python train.py --d_model=512 --experts_per_token=4 --d_shared_expert=128 --moe_layers=[1, 2, 3, 4, 5, 6, 7, 8, 9, 10, 11, 12, 13] --normalize_top_k=false --balance_loss=0.00782 --groups_per_token=2 --lr_router=0.000325 --beta1=0.95 --seq_len=768
Below are experts of layer 10 (counted from 0) of a mixture-of-experts language model. Rows are named router (the router's row for the expert), gate (a neuron's input weights, with its number), up (a neuron's input weights, with its number), down (a neuron's output weights, with its number) and show model dimensions 384-447. Each number is 128 + 32 x the weight over its row's rms, rounded and kept within 0 to 255. Numbers have three digits each.
Before each expert's rows: "gets" lists some tokens that make up at least twice as much of what it gets as of all text; "comes before" lists some tokens at least twice as common just after its tokens as in all text. This comes from a sample of Wikipedia text that the model never trained on. Tokens count by the router's weight.

# expert 0
gets: " |", "\n", ".", "===", "==", " =="
comes before: "\n", " |", " The", ";", "\n ", " In"
router:108096078168128142125148135136125135108145143168099142133120098158084140124083171129103127148194183144125087134150141141097213148080153114146123146111112175135103097078137175064109159100160077
gate0:066150149137094128135163092116112098146140128116112168102187151170061131047145147136123138073137122126126111160078131139168179147194091113095114124154129116066144111123125236104103146136114080
up0:148127138134105071201104147144128133117140130116130104198125113161122179143128080081168127143112180071128219111115058127138126081083077103081129157122079163109162127151125136122108136132114123
down0:107103090126126115122125217160130072160147112179203142149114131182126118068134136144127105132123126084128135136170110213134109099119192058166129141128167092087102207167141165122110048138131093
gate1:120119104151108086167075097147093140165081129116068142129160108128154194131099135125140097139106167065037123143136128127144146122115175186112076122148142090111122127126122160135149150162109067
up1:105079118155103134124090074207132112123123069154148125072072154165179105095120135137093095136074132128104097135218108096148047156133097124101093142137160077124121116124120138123101132115106141
down1:117136132163144148127087208145146132080150171192131127123118207098116136194163143131132134087074072088114137125140147117075129160129127075122132129132129103146051154143146099104128147141141084
gate2:136132091137136188087132122089082132158184138113181157165133146130133099118119137144114126162052146096125121131147149148099127104117174124154157067065149129144147160100214137096138123133145155
up2:109092089095116110131097173130091135097170130106148128091099133122107125112128129074179030118126118199142117181116148089159118134148144128169148109074144147116147110128112151110146097094122132
down2:108095150098147095132077097101150126126115115161204084098148192115070118118165128139110157130161098128141100053087146097108146139134175128125138136173157101096121126050057145100125205154104125
gate3:095142104132199096122124117091087109129105121125156167115100099041140141129050128098162154127114101128144141098146142073134129105187116213185116157169146110126145142155134093157096148095182099
up3:128158211168094164086122134153185126108131101185125147146138120026113130121159107135162126113161167129149161131131093104142091196117070141192139144127143074178127091101121134086111134181138138
down3:099055162116105131101123143122140176182149108143194118140162153102129061129149125147102145093110130157106146181147114125077066140112088137125170140101112120139124167052098085099132064133126137
gate4:116139116135129121204169137137183149167083181129150108164095086141091107063128102128109138179126127136132185157097132127134146159130149120087134159147116125111108099123090100119133118123161099
up4:116080146135171108127115099087120137148073117167130112084103093176136115147113162163104117094133131125128133109095107167122106126118137105126187170123123166141137122138146106119147140045168153
down4:131187061134123135169124101213052092140137123126117068078110113109122092201104222148126129112095157113145205127132199086114101131111101137175057137146134152085170130108167114096122165170133120
gate5:146209128086117164115191169128143057150109126103178158138086113175168111160117101130063089118143125142145126082123111111094077132094136095109100125134166087108149122127176091140131107096195126
up5:148143133127130042112099107131120122123099129095198115148099133157077080192140130098130101104097129101132111121155117144164129191122125128149142090130093154120122174107112119095136135138113142
down5:128141165117117086009124097128113126096102158143128118137093068094173127108183069148116159131140090127180154143092127155140147109178117166159117131141138125154152122126104131139158146098123109
gate6:089175170129097121118135142158165138170121058135171164163116129147158181152118170120131108136073079111152053119145134122132103119107083100148138157115157197185086135168128153152042127193125181
up6:101138122134113166086211149162161083168156111116116155123127160135103130100141110201135142148108039107142102120128118164087165167119105105137057153109115135121179138163181204170126131163080103
down6:154121131106099095180191099096095107125129042099148131137108105196095131096131138136098128110121121088116072115179098148106107138143134145141190157122075128195023134164127145120223187157151126
gate7:118136090113135106145177144105115105115160099063218131127164125084123094096225112114184117158090132163080137124093080111166125079139122152055122152117118078129123125139133106091128105190087198
up7:134133138129172083132120124139159197182144075156077202151138102066163189125124124086035128139044151076121051158097147162128176155134108140101112128158112129147118069148088133137180172141111094
down7:130101114125175107134060165151126197093081121055160125153135092095132124106102133113095181145120110108128130093142153134156130134122124127122104141131092123151132087154108080130106058130090169
gate8:127104135119132116145131141169154122126142088117106098165146100252155090123097099099115131143156154071099167155163114100133125150013127147088132095067100105090084122097113122080129114177090156
up8:195148144127101227159118188135119126124129171126127143158155163110142113118113164136119168136175155156127082125159140132132157147071181124072148130089115105133100126110084179107119135156118126
down8:136195125156127142117100087058121134133163128197074133095164135129173139119101107147173183088138096126089143155124167171165101126154128129068153136122116134136082148129146119058118122152077094
gate9:120133113129129125091084126193132132121130127137142134108095051127147134139134210152148097159149093098134144213080126078200129131142151081117076090134053123146181127115107161104133083103108065
up9:103101108083128125120129079121110148112213105099148124147119140152094134141141151125128134116111122148124176115142142061164136106128082152155085175121139121184067081153096146126159135144132131
down9:110145136164131132073130121162150180130124112131115123117152113162160136140113123176132138162117140173109154096163127120121090092128105178116126130124146178120157124110226054105179115088133100
gate10:108078131205051101211130177075137166096139217128146112120134137090092103110119168103229107168134113067154105128148118186150105135058119128166121092165129178126143189138093073176122114160137129
up10:051217137124141096166119146137122108170173167128100153089151110126118061106090018141107129109130190136167189124181117118112122155115154156084159135131124108124147131120195190121082131111117209
down10:125137096112123126093133131156153125128131091157167151145108147111117140174166156140131084133141108159110039104154117131186110093149131146177137159136125044144123036058099120070110106158144115
gate11:147144115124116181101119123173124165064144116196127118067090130119195165127124097101125133112108126112135139069142134112082109129097075164099142163176111096102162180146061141100093107127133090
up11:102161144029120128085129159089120162138156140176107132150152146074146103139121142129108122111129111100131125063136120107148138124139096123104102099128091175186127161125140085083166180179132104
down11:127160135017125122118149161159132047116241130127133180127133084167104115085138142133158189045119128131102089162120165128100141101135115150080127135132072170132128070123101147157139146132157148
gate12:150095167141133150131126119167179141103128099160092142130171105130158134108124069099131110124133188166097110127172193136139058125099097147106111125175133121115196129097096132114065077122136161
up12:207097127088133169161151169075091115147051138123147143174172090116140041144166113136177135155139110119130127103115087127128157176133133106124161112178105146157130178152170126122147164102080132
down12:214159143159088138126162121160128193128145127155126136103130150110116086078127196136148117124144150107148116138104142124153158108048159164113098155160157137098115162117186127105080174149121124
gate13:121156101129145079120132133117128092162122113118110212057176145127172178117141120149113159137113093133117070132090129136136121182179148129137131128123069179139150101128109161131153168101105140
up13:062132128224138160106126111116189073130143181202135117090126129133126084102079075163152129146088147095185149096090132159127149158145069128138047129062118119109195128091126126107094122126092109
down13:108015128173162116169185125177101142110085097175135134144115130143136163112193094129129088118073127158167128126171128136116072183104106136129119177138171110129170129159114093119149099111126119
gate14:138126136156096143146130121141089088149163103053164069148072142171180143125126109107120099125119128143123128119147187113122122085117117057124128124166157062153176168132125151092135105145103130
up14:203081142112084093126168155117102143123101138166112114152129173113023068103136192112140108128109134176119161130101094160125122133169170111185086146117096132062163131137121118101122085124194139
down14:086079130151153103123148108055140133134114112129142134142138092135094110064138129140170131152120123091133169152135097128113134093129120126136139130111196144191128140154088097117096170133178117
gate15:128136153139129226150113135148140101125076123153193185141174142110074138149126118125083117129145103120092122139124037104126174129160129092077145150127103127091118127107093085113147121139129142
up15:170156133132164101098103161137191114117134125159172140134143173124084161072138141139133167120118108083126178134154176123177066147081115128112149074120139141135119167069118145146153162142125191
down15:121159137103106184118094050083147153139119113117139140155132124151103118081135121200118052119103110165088121121145104115117157140180085114163164119127089079162141133136193155148135158128163079
gate16:098156171124115138127127163124117158097153157151182103091115171133135118178094125173188157151119149127071078107113142098028155176126083144108110148182123129122138127131207132177131118084104190
up16:113122159138189176116119167125138175193171110120111153137078109106113138053190125172157149124194095100115107109125091129145179141151124142122143129119115129149082091121079136110124119124142113
down16:126077196127138150094111179112115151134186124139127120124081061109155094081195099111153079157146129144143108076128104062113164134071141089100136167133147117077129162141126068083124145203108118
gate17:165075139127091192143116152119116095134142164072123182143082078154150150146142125161119148181115170158179102106127131153076164100091113096108132113126106070100122117111134150122138116164168180
up17:132157116127131101127150168091136132120152121139142130128082117099128226125116124074174121095084154099170051111073159123175140136110114126119157139164131128124101150096142097136132133127078174
down17:107081148110119128157127171090163076127086093154128131121189125126105088173151059207089109090135119107095118132099133110085109129174149196170141109173148136128141132116137104077134129181041076
gate18:135144143142133204131152079116150127092153121162181136069126130085106145132126122103123128114170107135126141157121136136145103109128129101069155092140126154107125121142111151134122158118154146
up18:105089115149095110124085119153125111149077112131159137101109146150130139143150193129188053076227184106191128101144133149109188072078076120136116130138140113188095087100086107131151112127143167
down18:112071160130130136127127108126111126141134132117134137116195137135127106167139110127075134090192133113167102072068150131088040087117096105050120117128090109115177198094100122131106055117074122
gate19:156108186132147140187114147127131093113133101122136129091160113129139081094071126080093091048099138142120150118114126130113124140124180139087139103121107159107131076143125144115125088139150097
up19:115124085090150128126135118124139128130128091199089130192138132102158128124116152086019155090123100124188084075138122110106182099116227142083106082147097137114131104174120139113069129138153160
down19:119129166093136111129120152142131181126122133134124132190121123130097126126129121156124090136145116115128076135156126146139124159137128115129133135159116141092095133112108182134181100134105128
gate20:102154127150147172132101128111080118133152185094118116118167073131173049083074110174132118077136179116121149151105209124081147099145105142146139100093127157120195094193138133097121121134109139
up20:054137128134138100071128142132132154104133112144033178156107146194136112145111141052126128125150128174089094134152082150148110119130168121136135116141174118180127098086166093119119112098138084
down20:102143151074137126035130140115123162082096172106135170088142127115123093120059135100127119071150129145153127136128107123073127084122080122114120124056111149123105044151102109109131136114138192
gate21:121172129108144134123100161105158151133093078197141212116086126205157141104123124166143127162140126096134135123116099174118120145133127108136128065081140091124075141113161128129123157144094125
up21:117201164131155134181086136128189165120162125207129201142136144096137149137179173167090127101141125104127125132183162121126085168173119094153132153201120178131122161105068100137157103094137105
down21:124125144085133111108069090082108130100053171113130138154109112102099099141140109123144113108116183079156145147163121121172133140191183159164070102094071186113113191072118114153132175121127065
gate22:155151072169137089125166076211123107063104077123226140099070123066167035128098153171126193131117124130162099130094122137095110137138099089182107136139115169116140151122128098127134139134224108
up22:139123059170125122087156104218147157106109139139169108129107114145155074077131156141112195131123128116171095143097111139135145219155122118132081115143151079128136175121089127060118122129154128
down22:140121129125098104163180141077137097122133177120100116091159152112136124118167107069115100110110125135120132153180107151134132132141198093166136119124108122100146072136149133134119150102039165
gate23:108088129131127102157136131139090200039151157126143210087115116140154169075130129140072122132119158133074123113144177125111142146106149154115118187135168208147102120153124087109134110129141181
up23:162125125116121130135131152160170172127124134107105059142159125125161161080101127131148174133140110154154155139161149114084127098097153123151089162115164168071117147104117043129127137053134154
down23:108053099149103071127127131146121155092117064109134125123112150139131145110071117120131074120104124151113133131101101080142160112210127091121114143167144139122075089100100132103163119142145110
gate24:118037137147178163110116132131069129097176080007175165131121143172131110119176106136130127161143139129181071163124113158142137181127112142143128103113102109072187120087143134056150158119136088
up24:114185114153096128160132097142067116081106108129112172149153148093104155070126153135115153085119142105126138079145084126097087109080146103086094073132133108163104152124168088150069134105147125
down24:130166170162159055185107119119101098128182044194138127154117138126114129145083128123127106133080084120120149124127151103094105136167099118116187101094167106199121054156131151138098113133121128
gate25:136150096179142115134197140144131162150147160107131150131146111117120097079196123156191164107112122104135118145136131130083115104085138165096107091054128054097128056132100163110121088138130133
up25:141153152191083115122133141128126178098110153149120110165115146167110134095133128138148087123151134142078136150133116122160131170124100147108136129094138116141101137128084087101137043114118108
down25:128134139136160173123089094103147153149088129133138141138175103108064177121129142122161135140109136110129131148126150112127141027108134157130077152140161088115109040178126097080131152123129125
gate26:128125164208113153174114129143131178147065101148100122124038159124148134106148139160163121075125216123129138080166205107116099124124109129111116111155100129113073138098072119163184130136057107
up26:110113110175153119135125111085125161106130132139114189159035193164118133147128102130086095102156140112120107122165127111167192099125050112118171158129128129122130090107146143158120165120095113
down26:144117127109112110162082142140123179138131142068115138131170129082135125078120090138118170155135107140156182115119092124128150123174125150085105128189080150107028128121068134077111128156140161
gate27:120115191150083160127058188138121131202107121158118121078146104131135055129145129094104115241143123106115084082148130166131087104136119200109141171127134068149173147109093052150093125107182134
up27:110107155129155153102158094140126113130141133135104115133132143164147101127102149134112102123190125178117097118069105111148154145158101128118132101149106126123106110182136070139119117165121127
down27:101207181153131115129106131123114171148091105130124118112118067146147121127142108191127098082112177165125122122080086127129094143088127060143024074177123120164152129042135168111061129086126135
gate28:128166147122139162156049076168122148072103118210137179147116190116101122091094150191086126107090139146112082141129103125137187136131121154099092119173143138079114117173127130081125093142119223
up28:255130140119111199083084189128151171152138115136180156101147130121140123144134131159120129089136129153136150192138135073136158190113143136140129112123148116128149135119076111137099095114136130
down28:079188124109133153150193067099104131087148113138170140182128136137078064128095163152131053151171108133086206121119105158136142103137136134151099127132133130150192152129086110112136114143147130
gate29:070143141167063180166146144131057102125126171180158145149089105081171122170126075158170206159084147117077133127154123123169153131119100121117135088130076119147071116045095102128154106144107081
up29:106127075111120091159088146088148085073115113105153133136177113162115121105097103155106124127111159154102134169132125120038084127124111107138110079111123173122056072085107133137118149134152129
down29:084078088123130137103154157073138036109129134125107113098118151131165139124108083121141125118182123135121069112081133092090122190218141124160140126146131155129046115137079103178105163071171087
gate30:141123114184148135136139093190076122126116161103157114127118113131103124125149142112115171071096128139148103129137137164095119084150139122142123120190130189144081119123128160061065126128114112
up30:118111189075148168067136121147133118121105156110109114112065158106125126116076130174099072088132128114154117132168086099170147123098087133128129086123106145101105202179114123190227125119127088
down30:169170138107140155100138127067126115135116136190091112072169123079173110159134117149150148127122086083135068195117128084130126172086088157111135118121105104163228055145135143128148075096131134
gate31:125128172119141078016186164143219145080097101113223121061157122146101183107111230102122140137173143107137120166114132148085110165132079055141103107126113133119125113071134128124184120128067124
up31:072126151104137153088056105111119216141144149110077111101089117095078103079125130171094126175120098080112147067163082108129142130118142125164079130147125130170139049116130114124140112153110107
down31:140130047093139072128160141112152126062168114142148198125142144157147108169098151110123215128183115155169114111164137127127143077133135125162117102137132103201094083225139130099086133151159087